From a checkpoint of a small mixture-of-experts model trained on Wikipedia.
Size: 12 layers, width 256, vocabulary 32768, 56.5M parameters.
Below are experts of layer 4 (counted from 0) of a mixture-of-experts language model. Rows are named router (the router's row for the expert), gate (a neuron's input weights, with its number), up (a neuron's input weights, with its number) and show model dimensions 32-63. Each number is 200 + 20 x the weight over its row's rms, rounded and kept within 0 to 999.
After each expert's rows: "comes after" lists some tokens at least twice as common just before its tokens as in all text. This comes from a sample of Wikipedia text that the model never trained on. Tokens count by the router's weight.

# expert 13
router,182,159,190,179,191,212,201,195,230,215,185,190,230,195,171,220,171,206,207,186,205,199,224,216,192,189,182,185,194,220,197,225
gate0,208,168,199,221,229,181,185,192,198,175,190,187,169,205,215,189,199,260,194,199,190,169,170,218,173,199,206,223,164,182,242,231
up0,195,193,197,201,170,175,218,205,219,246,193,222,218,184,184,224,218,204,159,219,194,196,178,203,160,196,207,203,203,194,194,226
gate1,211,215,154,191,183,204,174,227,213,186,211,225,205,193,220,192,174,214,181,194,190,168,180,211,172,170,156,203,204,194,232,193
up1,202,162,235,169,193,199,197,156,180,186,196,215,211,216,195,183,191,177,190,208,205,214,161,215,181,243,213,187,172,200,208,227
gate2,207,204,256,252,210,200,209,196,199,170,202,208,189,214,211,188,238,189,166,199,183,188,224,175,188,221,215,191,227,189,191,183
up2,183,206,200,204,189,197,200,222,203,187,240,214,224,206,179,207,217,188,161,185,220,180,199,212,171,231,175,188,173,180,194,248
gate3,212,183,214,199,198,192,196,177,208,165,198,205,207,194,221,192,182,189,172,207,210,168,221,219,214,214,218,216,223,253,210,239
up3,190,199,143,165,225,217,190,192,183,206,237,191,201,178,197,191,225,235,165,194,208,199,205,185,186,200,201,189,188,194,213,229
gate4,170,183,170,200,170,175,192,197,198,190,231,204,182,202,219,232,209,187,194,194,204,178,168,192,229,191,226,234,213,180,192,198
up4,196,184,201,197,223,187,166,236,217,227,212,207,208,222,184,177,172,193,211,222,210,191,210,184,206,182,212,231,205,221,163,187
gate5,203,214,217,192,208,204,223,217,201,191,233,229,180,240,179,200,183,183,192,174,217,215,170,186,211,181,169,210,217,171,212,194
up5,231,205,179,193,192,207,184,163,209,204,203,199,204,206,168,189,202,177,209,179,171,204,226,167,199,208,209,239,178,216,213,210
gate6,199,209,185,198,232,167,194,191,247,206,226,181,217,216,219,199,237,199,199,207,213,212,238,208,180,197,187,209,206,140,205,227
up6,236,204,190,203,196,180,223,203,188,208,181,211,187,206,193,211,208,185,218,226,209,184,221,158,219,202,208,203,199,202,213,221
gate7,236,178,182,211,191,221,187,199,212,234,212,224,202,185,195,194,200,157,214,200,200,171,202,209,214,217,184,198,209,219,194,183
up7,199,185,228,245,241,201,198,224,210,179,184,196,202,179,217,211,221,237,198,210,193,220,181,224,222,207,194,172,216,170,191,221
gate8,169,232,196,204,201,195,184,225,210,200,182,187,203,187,208,226,207,199,190,179,226,169,205,181,196,180,196,202,205,194,176,202
up8,208,198,195,195,197,225,186,169,205,201,226,161,201,211,227,205,181,213,198,229,229,193,182,222,222,186,185,201,189,197,182,178
gate9,175,199,215,149,228,180,234,213,197,231,182,189,197,190,219,167,196,193,191,228,209,232,192,213,195,206,226,212,187,198,184,210
up9,195,196,218,178,242,187,204,219,211,248,191,206,204,167,197,185,189,207,231,190,178,198,180,202,224,219,219,209,184,193,224,194
gate10,168,184,154,240,208,215,209,243,219,174,224,189,178,214,196,210,226,152,208,206,200,198,203,182,177,192,207,198,202,199,218,190
up10,198,156,202,194,220,223,194,198,200,184,192,223,205,202,179,193,215,207,197,232,193,209,214,248,238,217,197,197,224,189,200,210
gate11,236,188,221,154,196,176,212,239,206,227,187,228,245,222,191,205,209,201,187,196,203,199,191,201,205,196,202,179,189,207,173,194
up11,184,180,199,229,227,235,190,196,174,181,223,201,202,190,208,195,198,199,179,195,178,203,215,223,197,208,223,227,210,206,203,215
comes after: ".", " No", " U", "S", " 0", " J"

# expert 5
router,176,181,220,185,196,191,203,194,235,208,213,197,185,233,176,214,219,209,228,212,183,186,236,234,172,207,193,203,222,182,197,184
gate0,217,221,212,192,181,206,172,202,183,232,208,192,216,216,186,214,208,202,192,232,214,186,212,185,213,233,170,195,232,210,205,213
up0,219,239,173,194,175,187,206,218,189,210,228,196,208,178,254,194,208,191,160,253,223,178,199,172,167,207,219,198,224,185,190,187
gate1,218,214,227,229,187,212,222,169,179,207,173,237,220,199,220,210,198,182,188,195,190,216,171,202,192,189,178,219,200,204,163,209
up1,222,254,185,234,208,198,182,171,204,213,221,235,207,238,214,189,198,209,180,204,208,225,225,205,188,191,212,191,179,228,202,216
gate2,139,197,192,195,179,214,193,177,201,221,245,195,222,210,166,235,190,212,187,177,217,197,221,205,220,218,211,199,237,211,192,239
up2,224,214,173,170,201,181,262,188,177,202,218,192,199,189,206,227,203,184,183,189,185,230,187,209,181,214,220,195,166,214,211,201
gate3,223,215,163,211,207,196,204,215,163,237,191,172,212,171,211,196,220,239,194,171,188,187,202,184,171,212,207,200,178,177,200,216
up3,189,223,136,184,205,216,220,215,220,247,195,192,206,175,207,224,176,222,183,178,209,203,179,180,207,206,211,216,205,203,187,168
gate4,192,178,199,213,208,200,218,184,204,187,171,168,207,206,235,209,196,169,194,186,210,200,152,238,198,202,214,206,211,214,202,238
up4,229,215,189,206,186,205,190,173,205,202,186,214,221,189,158,215,204,236,224,227,193,187,217,179,174,201,197,181,177,201,208,185
gate5,179,177,203,219,174,189,192,159,207,199,171,159,204,188,206,222,185,204,214,176,213,181,193,207,188,219,198,182,189,219,182,167
up5,175,221,222,217,179,225,210,179,195,187,229,205,202,203,197,198,192,189,209,213,199,241,235,204,237,175,188,196,216,218,210,206
gate6,196,212,206,207,176,206,226,195,190,197,209,192,205,164,184,189,228,205,196,196,146,181,181,180,201,223,241,212,180,247,246,204
up6,218,175,239,196,188,170,177,172,167,209,153,239,207,199,211,190,190,198,162,191,181,183,208,213,192,188,181,199,196,220,156,214
gate7,216,215,171,204,194,195,197,183,182,179,230,204,180,143,196,187,180,231,190,216,219,216,185,203,203,204,245,201,180,203,201,226
up7,179,183,196,209,221,158,223,213,230,207,220,199,199,195,174,202,210,219,172,221,192,199,208,228,208,211,198,229,188,168,200,195
gate8,195,184,197,218,204,208,196,210,196,214,222,186,222,222,221,162,205,198,174,217,198,188,166,221,190,185,190,164,214,210,185,169
up8,209,215,182,177,153,187,205,162,194,180,239,201,226,182,183,215,224,184,181,185,177,229,208,210,197,179,200,226,196,174,183,207
gate9,205,207,181,229,172,231,217,210,191,200,184,182,200,194,203,245,225,202,158,223,210,171,179,200,183,190,216,204,160,180,252,206
up9,215,159,204,196,216,154,201,189,221,210,207,218,216,188,221,190,169,184,205,179,227,213,197,163,203,214,202,230,171,191,217,202
gate10,175,206,217,223,217,182,234,207,218,172,199,190,196,215,218,182,227,201,179,178,231,235,185,209,195,235,192,207,182,211,207,221
up10,195,179,247,240,216,208,166,181,191,189,200,209,203,179,188,219,185,210,223,191,196,181,208,181,198,214,224,198,199,193,194,203
gate11,177,202,199,169,150,208,201,246,178,214,197,195,227,188,181,182,212,171,207,243,204,211,221,219,183,191,218,231,175,171,203,227
up11,191,182,193,185,222,212,219,181,211,206,202,210,214,221,160,199,193,240,177,184,163,198,212,169,208,236,170,213,193,185,214,196
comes after: "|", " |", " on", " in", " July", " October"

# expert 17
router,208,202,190,201,240,171,202,222,188,212,197,186,213,209,218,222,230,234,170,173,222,175,206,200,182,161,193,226,211,201,191,203
gate0,231,202,183,202,193,183,209,189,198,224,185,180,205,197,205,197,220,213,201,186,221,208,196,211,190,220,210,227,212,181,219,199
up0,174,186,202,194,194,192,189,226,244,167,199,222,173,203,195,189,168,159,199,217,221,224,210,200,173,239,205,206,181,209,178,212
gate1,212,214,194,177,200,226,236,213,235,189,215,206,192,194,220,212,183,164,219,194,198,170,195,189,208,202,205,209,221,207,195,181
up1,206,222,187,174,214,195,208,180,189,199,222,181,194,209,238,180,213,187,227,198,179,222,196,192,186,204,186,192,188,240,183,213
gate2,211,165,205,217,196,180,190,209,217,220,239,210,208,250,194,180,214,206,173,186,162,198,188,202,217,189,187,216,201,192,205,206
up2,185,194,218,184,169,216,234,224,206,189,213,214,208,206,201,180,237,193,191,213,200,203,163,193,192,178,201,195,224,214,203,158
gate3,225,183,181,225,222,168,231,206,215,202,190,203,162,227,197,223,227,159,195,220,202,185,244,190,184,157,144,196,217,148,178,222
up3,220,193,185,250,188,159,193,198,203,204,199,203,208,156,206,183,214,197,211,189,143,212,250,176,201,204,223,172,195,175,177,204
gate4,202,186,211,209,212,203,187,190,211,170,206,225,206,202,193,192,171,199,230,193,177,216,208,209,196,164,187,218,228,209,200,210
up4,200,208,218,198,202,208,196,231,202,181,205,236,239,214,184,196,186,192,223,225,201,216,209,207,225,209,200,221,206,202,223,224
gate5,214,161,222,202,203,184,186,203,179,165,232,226,185,200,145,222,173,177,192,225,207,191,196,188,212,199,184,174,201,185,192,175
up5,180,229,190,227,221,244,229,192,227,159,201,207,219,197,183,225,223,196,198,227,213,203,195,196,177,190,183,179,201,195,229,208
gate6,206,220,217,185,221,184,168,190,170,191,240,219,189,226,191,189,199,240,196,240,203,216,179,226,197,198,234,207,197,195,249,222
up6,192,211,175,179,218,172,213,184,180,187,212,202,191,217,216,215,204,226,203,205,184,169,215,196,195,239,206,237,233,193,205,201
gate7,211,212,210,190,232,204,180,199,231,197,205,203,205,197,205,210,200,194,210,209,227,184,198,203,159,212,196,191,189,191,207,192
up7,185,201,198,215,180,161,171,193,207,202,225,200,224,220,228,197,224,228,191,183,167,218,194,166,164,196,220,198,185,193,192,209
gate8,206,197,214,221,195,195,203,207,179,153,213,197,164,205,203,202,192,168,193,188,209,218,203,197,192,182,185,202,215,212,192,179
up8,236,205,208,184,205,223,220,179,209,199,205,211,213,198,200,208,195,209,196,225,204,197,204,197,215,215,175,229,227,186,171,229
gate9,210,226,187,197,198,200,203,177,203,197,203,215,199,188,216,198,179,171,196,206,173,192,209,225,160,181,211,200,212,204,165,176
up9,188,204,224,177,193,164,169,197,203,211,180,193,215,199,144,181,176,213,207,195,191,216,178,224,252,194,180,203,180,189,227,159
gate10,186,187,187,192,231,195,209,197,179,190,229,215,214,193,177,210,200,229,173,178,167,208,205,216,207,236,179,188,214,222,208,169
up10,176,203,188,193,188,223,216,190,205,173,215,169,198,211,222,202,163,196,246,174,199,181,247,209,219,202,206,240,164,224,194,172
gate11,208,183,217,233,183,165,237,205,194,200,248,196,202,201,228,196,193,235,192,207,212,182,183,218,221,206,193,199,238,183,207,222
up11,225,214,261,211,211,189,204,183,238,205,203,229,192,185,197,200,215,189,202,213,195,195,199,212,175,227,206,164,201,173,218,191
comes after: " the", " a", " The", "'s", " its", " an"

# expert 23
router,227,177,173,191,182,231,238,220,223,210,179,162,176,196,184,188,216,185,185,226,232,200,181,174,201,216,230,203,194,246,185,203
gate0,240,193,188,249,183,198,165,180,190,168,218,195,169,211,190,177,196,258,187,188,195,234,194,165,215,221,203,201,236,216,194,222
up0,184,225,180,188,217,202,191,205,185,195,220,217,191,170,176,231,236,214,173,226,175,221,201,180,182,156,197,236,184,181,206,206
gate1,192,223,192,206,203,181,209,222,190,199,149,213,190,172,210,222,202,220,201,200,183,193,179,209,189,205,200,205,237,182,194,223
up1,175,210,221,210,173,205,185,219,208,198,176,190,221,181,178,215,184,199,174,181,196,161,197,182,164,199,181,213,198,198,189,219
gate2,195,219,216,182,212,184,188,230,174,214,181,220,213,185,208,191,215,210,190,201,207,203,234,177,194,226,202,171,211,192,185,189
up2,203,180,210,227,208,184,214,193,197,198,232,185,219,194,170,214,213,178,198,211,194,186,201,161,185,213,240,219,218,199,198,185
gate3,223,208,176,205,189,197,199,224,199,220,197,234,210,209,206,182,186,192,170,235,232,192,170,198,196,190,234,222,193,231,163,239
up3,207,213,212,154,197,182,205,192,192,173,194,170,199,227,167,201,216,204,197,170,164,164,196,194,191,239,169,178,210,198,211,161
gate4,193,217,187,156,224,190,184,160,176,198,169,202,203,204,201,181,211,225,225,205,173,221,203,237,212,169,181,157,240,157,213,182
up4,223,168,215,181,167,204,229,238,227,179,235,194,234,193,210,215,199,154,194,180,181,237,192,234,201,195,224,175,173,134,200,212
gate5,252,170,182,217,186,205,173,196,221,213,218,200,207,233,219,200,211,219,184,153,234,222,195,214,166,184,233,213,198,211,165,182
up5,191,199,210,194,227,172,213,180,211,201,219,166,243,238,217,234,214,177,180,177,221,188,191,242,183,203,229,213,236,216,179,165
gate6,245,196,194,213,201,185,203,202,231,218,189,199,193,195,216,198,237,216,203,183,214,184,189,157,242,192,189,193,168,183,214,226
up6,180,206,226,199,191,228,183,203,180,200,220,227,205,204,202,221,162,197,165,192,176,193,204,191,163,190,223,216,190,181,199,231
gate7,177,176,199,221,199,180,207,173,195,187,199,199,178,186,205,188,210,175,221,223,207,205,175,198,160,225,210,216,202,186,227,209
up7,186,192,228,182,199,227,177,183,206,197,192,196,168,190,203,180,215,197,189,197,188,221,202,188,186,170,210,168,186,193,181,191
gate8,230,186,192,217,170,163,205,203,173,200,192,187,170,208,228,179,179,217,185,202,187,205,230,212,168,171,205,222,185,197,206,187
up8,231,246,238,159,214,204,197,235,233,188,232,177,200,168,181,180,190,177,211,173,160,208,202,182,206,221,161,219,183,180,173,210
gate9,181,196,214,191,165,230,182,183,181,220,180,227,164,181,195,187,194,225,236,169,192,178,251,223,230,148,191,197,194,186,226,195
up9,217,132,191,170,222,177,166,203,238,196,190,178,189,215,211,234,189,209,188,196,211,195,175,201,164,212,180,183,214,199,236,239
gate10,222,206,184,179,205,213,214,185,252,223,197,185,201,217,241,204,197,174,223,219,211,179,201,205,194,210,178,189,194,185,205,222
up10,220,200,224,203,193,194,200,173,227,166,144,222,154,191,216,199,186,139,199,181,184,193,197,241,171,174,200,204,210,197,199,227
gate11,210,198,225,204,209,209,188,206,198,218,192,225,192,235,231,199,208,213,213,161,193,206,219,239,194,202,250,237,197,240,193,218
up11,183,199,219,154,224,194,198,213,192,184,185,185,206,215,206,184,211,192,183,212,183,181,188,205,183,226,184,220,192,194,174,211
comes after: "\n", " Born", " Website", " 3", " 2", " by"

# expert 20
router,177,192,182,167,180,219,217,205,234,225,176,165,193,162,167,169,182,183,168,217,226,218,200,213,195,215,210,202,230,223,171,220
gate0,209,194,180,168,192,206,213,182,196,206,216,185,199,198,201,185,222,192,218,211,178,234,197,205,220,209,213,228,210,191,187,192
up0,189,217,183,187,189,187,225,199,241,208,198,186,196,202,199,196,177,195,206,205,206,239,176,203,171,202,192,194,204,219,237,190
gate1,215,195,202,209,184,171,196,218,211,147,208,190,213,209,185,215,193,225,207,206,195,218,197,189,175,222,165,183,210,221,218,221
up1,241,230,186,209,185,226,197,182,207,189,191,213,193,231,183,189,191,207,210,211,170,195,191,220,197,173,175,198,191,197,215,213
gate2,187,164,194,223,214,185,205,221,217,220,212,204,168,210,211,202,195,142,202,179,218,210,220,201,175,189,205,190,193,214,238,210
up2,219,185,176,229,216,178,214,211,173,191,179,231,234,203,189,234,221,193,215,195,171,205,214,230,206,227,209,196,215,224,206,183
gate3,198,206,192,190,187,218,210,233,199,211,167,180,193,173,183,213,170,172,216,196,224,223,208,230,220,141,211,191,212,198,227,214
up3,205,210,218,196,213,213,223,216,221,171,195,209,230,217,195,226,202,200,174,198,171,165,204,203,175,225,203,205,202,187,202,228
gate4,158,214,175,166,208,187,186,213,205,177,203,213,199,195,182,193,218,205,212,186,187,177,184,232,174,190,249,173,207,185,201,201
up4,166,193,168,187,190,200,189,198,188,228,201,173,188,198,211,159,199,184,188,187,232,199,223,208,162,239,212,187,216,192,207,222
gate5,179,194,181,211,222,194,195,217,175,226,229,178,191,207,185,194,233,208,218,210,198,210,192,215,179,199,206,191,197,191,174,219
up5,178,198,220,223,180,211,215,169,202,193,205,221,217,207,174,211,189,185,212,250,228,193,195,199,195,218,220,191,176,171,147,216
gate6,202,191,186,185,187,160,186,200,176,195,231,195,184,197,185,159,209,220,215,225,201,205,219,214,164,227,178,238,196,221,239,224
up6,219,200,196,217,190,165,193,211,191,190,177,180,166,190,173,187,192,200,259,195,207,218,194,220,224,245,201,226,194,204,201,223
gate7,180,219,172,202,220,196,193,190,216,209,190,201,192,183,237,166,191,195,194,193,221,182,212,146,200,242,192,205,224,177,199,188
up7,192,218,165,200,205,206,179,201,191,209,230,185,225,179,221,213,204,213,167,226,195,173,215,185,175,233,207,182,195,171,208,232
gate8,214,211,189,211,188,172,207,203,178,189,174,218,204,170,188,220,229,204,203,216,193,183,212,183,222,192,205,200,183,191,188,194
up8,140,181,222,208,183,224,194,205,190,191,236,198,182,177,222,218,233,215,191,190,194,208,222,169,222,213,202,185,194,212,179,191
gate9,220,228,218,174,188,223,194,192,167,220,180,196,192,185,203,226,184,168,208,213,226,190,219,221,193,216,196,228,192,179,187,181
up9,174,185,184,200,263,222,210,229,217,199,194,180,197,233,184,190,230,229,227,176,216,176,183,205,197,172,198,203,214,204,219,215
gate10,211,211,209,187,189,190,198,196,172,213,183,172,181,211,204,203,198,184,179,208,203,203,199,228,159,201,216,211,189,188,207,191
up10,208,211,214,231,197,155,234,227,224,212,212,234,184,222,193,231,206,191,208,190,201,180,184,199,176,191,204,217,199,201,193,167
gate11,178,206,196,191,194,145,199,227,207,232,173,216,173,178,212,207,244,175,213,180,197,167,218,207,199,186,204,202,191,198,178,188
up11,219,192,179,197,202,231,203,232,202,216,214,230,205,152,194,228,196,210,186,173,210,186,219,183,177,192,204,216,238,201,248,177
comes after: "\n", "\n ", " tick", " Win", "\n   ", " Loss"

# expert 15
router,223,200,217,188,224,173,210,167,182,169,234,191,209,183,216,192,201,202,232,162,217,200,181,178,227,226,233,186,225,233,212,206
gate0,218,169,239,213,200,198,211,212,204,170,177,199,197,216,205,173,231,161,198,197,235,231,215,200,167,233,207,211,210,178,207,173
up0,222,205,199,221,192,195,234,200,198,171,166,211,228,190,233,195,182,224,238,234,199,213,207,202,204,190,206,214,173,173,173,240
gate1,204,210,176,188,213,191,188,204,198,176,249,204,196,179,186,202,206,202,206,198,192,181,196,174,210,231,204,184,180,228,203,173
up1,243,204,220,202,190,229,230,227,132,193,205,229,200,217,213,214,199,188,197,225,211,207,204,215,216,192,212,208,176,208,182,193
gate2,182,189,177,184,210,247,206,180,202,208,182,222,177,213,216,150,192,200,210,186,176,182,165,193,189,200,203,170,192,169,216,203
up2,182,182,183,232,216,179,206,212,210,184,196,207,216,211,161,212,160,247,191,187,224,219,214,203,167,188,224,209,191,219,167,171
gate3,223,214,175,192,229,214,175,191,176,207,205,177,215,188,206,208,206,228,225,214,231,177,210,205,176,170,206,171,215,225,193,199
up3,232,172,198,211,242,176,201,199,180,219,228,180,170,169,184,211,227,227,143,227,211,195,225,165,190,176,201,167,200,220,205,240
gate4,174,188,185,207,207,212,203,203,204,208,213,195,189,210,173,207,187,206,161,196,203,231,202,189,228,189,205,212,184,193,209,214
up4,216,221,168,212,192,182,166,236,199,161,235,181,173,221,226,176,219,207,208,218,207,197,203,258,188,210,189,227,207,203,178,174
gate5,188,211,182,210,209,191,236,187,181,183,213,181,175,218,198,182,211,203,183,194,204,235,191,181,192,213,175,211,223,229,213,192
up5,200,223,188,162,209,221,232,200,170,192,196,205,232,199,203,201,205,229,211,223,204,207,213,236,220,194,200,204,163,201,192,225
gate6,199,241,200,179,204,217,191,188,215,181,184,183,195,237,204,240,209,184,216,211,212,200,193,239,205,218,211,211,212,215,191,212
up6,197,159,208,202,206,225,178,217,181,200,203,205,202,198,160,205,159,146,203,195,232,212,195,155,191,202,207,211,184,247,184,195
gate7,193,227,221,231,218,203,189,190,182,187,183,213,229,183,214,219,184,215,189,211,206,216,222,219,196,199,198,180,207,217,181,202
up7,195,190,181,206,192,191,161,170,173,221,189,183,206,183,185,208,217,219,184,190,227,201,194,209,211,214,222,188,159,183,182,198
gate8,197,208,203,177,183,178,205,179,233,228,191,184,248,169,225,184,183,193,219,200,193,217,165,197,165,193,227,239,216,204,197,221
up8,244,223,227,219,177,181,172,189,174,188,201,210,189,183,179,180,243,171,222,186,218,183,218,175,195,213,192,189,180,222,190,216
gate9,205,206,190,191,226,227,171,229,205,184,197,199,216,168,236,221,166,188,173,186,209,198,184,203,184,177,213,163,223,161,185,242
up9,214,173,193,162,178,220,220,203,203,194,201,235,203,175,208,191,221,208,189,186,199,169,183,203,224,208,200,216,204,195,211,199
gate10,200,208,183,210,200,163,166,180,231,204,209,179,185,164,172,201,176,176,173,218,204,217,217,186,227,254,162,164,176,199,213,191
up10,226,203,196,151,211,180,189,227,224,233,165,200,216,178,218,206,207,206,178,238,233,200,194,199,186,187,178,198,202,203,189,180
gate11,236,171,220,204,220,201,209,199,193,210,226,243,239,188,222,219,217,187,182,194,211,231,198,161,208,234,229,220,209,240,204,212
up11,227,216,215,222,203,195,177,179,212,186,208,229,178,200,161,207,186,175,199,200,239,223,229,199,177,224,185,224,229,189,174,226
comes after: "\n", " |", ".", ")", "==", " =="

# expert 18
router,182,247,174,227,197,190,171,242,210,197,200,201,219,189,210,231,243,206,194,174,182,202,240,181,230,159,198,237,203,184,232,190
gate0,179,200,200,234,180,209,224,224,175,209,177,202,210,163,179,185,165,221,187,179,183,230,212,202,199,218,212,191,185,223,192,217
up0,198,205,217,212,194,219,203,197,189,177,190,203,193,188,239,182,195,214,182,198,186,209,223,178,208,237,190,201,221,191,197,197
gate1,167,211,191,197,186,223,162,208,176,186,185,196,206,178,219,199,198,171,213,179,196,204,220,172,216,197,226,206,185,177,172,173
up1,214,186,215,191,196,194,177,220,202,235,200,164,241,233,215,201,190,210,186,228,201,189,196,209,199,212,224,164,193,200,204,165
gate2,204,207,188,204,238,231,223,211,179,208,221,192,186,211,220,219,180,179,188,239,164,182,256,224,192,187,190,192,212,183,196,206
up2,201,221,205,202,146,219,207,181,192,225,211,198,213,198,211,215,203,192,204,200,207,200,146,214,219,180,205,199,207,205,206,161
gate3,172,174,165,223,191,216,186,173,232,224,191,193,187,213,200,214,200,229,196,227,184,183,206,230,237,228,220,237,226,192,181,228
up3,186,168,180,212,214,211,222,211,232,191,194,211,200,204,171,196,206,186,172,184,207,192,213,220,168,189,220,198,206,191,172,220
gate4,236,215,182,193,158,197,196,214,223,199,196,201,212,196,168,228,227,214,211,197,202,204,234,229,193,181,148,198,200,166,176,214
up4,219,223,216,185,192,178,191,188,203,229,182,161,170,178,187,180,203,208,169,200,193,214,202,183,211,152,195,168,187,211,192,183
gate5,224,204,225,214,203,226,208,194,198,196,205,212,202,225,231,251,205,213,205,211,206,190,230,195,184,184,160,204,199,220,204,187
up5,183,194,184,203,182,201,212,196,148,169,225,201,207,161,230,214,209,200,211,204,209,193,177,193,193,177,161,229,202,186,214,198
gate6,220,209,201,216,201,200,192,205,203,210,207,208,234,192,221,209,224,201,246,223,207,208,259,214,201,211,185,188,188,163,197,217
up6,209,192,211,176,222,187,179,218,201,234,164,200,217,226,209,185,173,205,216,172,179,184,227,215,187,201,182,171,208,200,171,223
gate7,228,206,218,211,178,215,189,211,183,200,207,191,196,190,236,219,203,209,203,186,217,226,191,226,171,192,205,190,186,208,185,185
up7,179,163,203,207,200,193,189,224,184,176,210,213,193,218,196,214,196,203,234,213,200,170,211,212,203,203,200,192,175,150,194,189
gate8,196,214,173,180,179,178,194,249,191,202,191,209,222,172,228,190,205,239,213,215,212,194,228,196,168,199,189,207,190,228,217,197
up8,248,214,183,189,228,232,225,202,200,242,222,213,174,186,204,158,189,185,175,215,165,182,234,183,172,221,198,220,220,217,202,181
gate9,179,219,197,235,201,187,210,219,187,212,212,182,214,200,235,176,213,175,187,203,198,217,166,175,208,225,197,201,185,197,227,216
up9,232,208,204,215,196,172,189,222,201,207,202,190,201,188,177,202,227,205,237,226,231,173,205,217,217,196,207,217,176,182,177,213
gate10,223,191,208,203,213,206,163,232,202,187,238,168,204,235,222,167,224,227,179,183,209,194,137,218,200,186,194,207,206,180,163,221
up10,210,230,196,233,205,233,248,206,206,226,196,213,206,189,190,194,145,250,182,216,180,196,225,197,202,179,225,237,206,191,193,189
gate11,185,175,204,182,184,193,186,197,214,210,217,208,187,172,213,201,196,194,192,215,193,192,174,234,193,202,224,224,199,236,170,170
up11,207,206,199,174,170,184,230,234,184,212,208,192,220,242,211,215,186,189,211,197,224,173,232,194,178,210,165,194,188,166,201,197
comes after: " to", " the", " a", " in", " and", "'s"

# expert 3
router,194,182,199,204,229,233,205,181,221,216,175,192,182,208,185,218,197,182,226,229,183,189,173,226,198,228,164,164,209,191,210,174
gate0,173,213,201,159,196,205,219,201,150,230,213,196,212,193,227,227,196,170,202,217,181,218,183,199,202,216,192,183,203,210,190,167
up0,222,220,189,208,209,235,252,200,191,240,176,212,223,215,209,229,178,183,177,217,178,196,177,192,182,193,191,220,195,207,177,167
gate1,220,210,171,222,224,196,180,171,194,207,209,211,202,202,175,177,208,210,204,189,229,204,175,231,185,188,194,183,247,197,194,217
up1,215,177,194,202,179,172,183,206,200,199,197,237,202,202,197,197,192,195,189,166,198,197,195,201,165,196,181,226,192,224,167,180
gate2,200,159,171,205,205,196,174,196,185,209,204,203,182,180,186,179,196,227,193,213,162,153,224,192,205,208,173,201,247,212,176,216
up2,183,172,170,222,213,202,175,215,200,184,194,154,193,206,231,225,209,232,213,223,244,227,203,244,179,176,212,199,222,232,215,189
gate3,209,202,174,212,168,209,138,196,225,192,173,197,239,186,204,197,201,172,215,239,239,227,211,203,179,185,233,204,191,179,180,207
up3,179,172,200,207,216,202,225,190,235,209,211,175,200,207,206,223,231,183,194,190,212,210,220,209,196,242,190,218,219,199,182,183
gate4,163,171,223,225,172,202,181,152,182,193,206,222,229,208,207,187,213,161,178,196,195,199,182,227,180,181,216,191,182,191,250,223
up4,233,236,222,184,214,182,222,182,219,211,194,201,217,185,187,223,214,202,166,183,179,187,203,220,196,185,198,178,188,178,190,150
gate5,164,203,210,182,207,195,166,204,220,202,157,215,213,175,176,211,205,201,204,209,192,222,212,187,213,185,179,222,169,210,224,153
up5,185,218,218,186,196,171,196,195,208,171,198,195,188,216,210,197,203,193,216,207,174,267,202,179,236,192,194,200,212,171,204,211
gate6,193,223,191,195,181,201,203,182,187,196,207,187,215,230,225,182,204,166,193,181,199,168,181,255,186,229,214,238,220,175,208,219
up6,234,245,203,164,220,237,183,207,191,204,204,227,136,210,177,188,191,203,214,199,218,211,173,239,222,214,199,198,227,191,215,217
gate7,178,181,207,202,187,197,219,216,179,237,188,207,199,192,204,195,191,193,178,213,186,191,220,201,219,227,183,141,183,197,252,167
up7,237,211,191,173,220,190,234,192,193,238,195,201,190,218,184,225,170,229,204,194,238,197,211,216,193,169,208,186,220,228,210,190
gate8,176,181,201,240,223,195,220,209,193,183,197,211,201,216,225,248,239,202,215,187,213,192,197,169,203,189,207,192,155,214,195,178
up8,206,177,192,194,215,213,178,246,227,174,204,221,194,198,224,255,215,161,190,221,198,173,207,186,212,198,181,202,186,194,167,212
gate9,207,210,189,181,162,204,191,217,181,219,204,181,196,227,247,162,183,162,198,205,196,166,225,170,240,256,189,204,174,204,168,140
up9,237,208,224,209,184,166,219,200,206,208,221,161,213,215,216,210,192,177,176,179,196,211,184,190,190,226,184,201,153,191,174,181
gate10,222,214,187,230,231,189,186,197,203,188,239,158,212,227,192,223,226,244,208,241,238,189,213,221,199,181,206,183,215,213,200,173
up10,212,211,226,200,201,174,228,211,219,194,220,184,172,193,238,188,239,176,212,213,212,201,212,189,195,217,198,164,181,216,179,164
gate11,261,220,204,178,188,198,174,169,188,206,202,199,207,214,216,202,191,172,197,242,171,224,193,214,194,206,200,195,235,175,183,191
up11,157,219,198,193,211,220,212,215,219,240,159,185,195,196,173,190,215,208,196,188,197,201,188,158,207,213,220,184,175,177,280,218
comes after: "–", ".", ",", " (", "-", ":"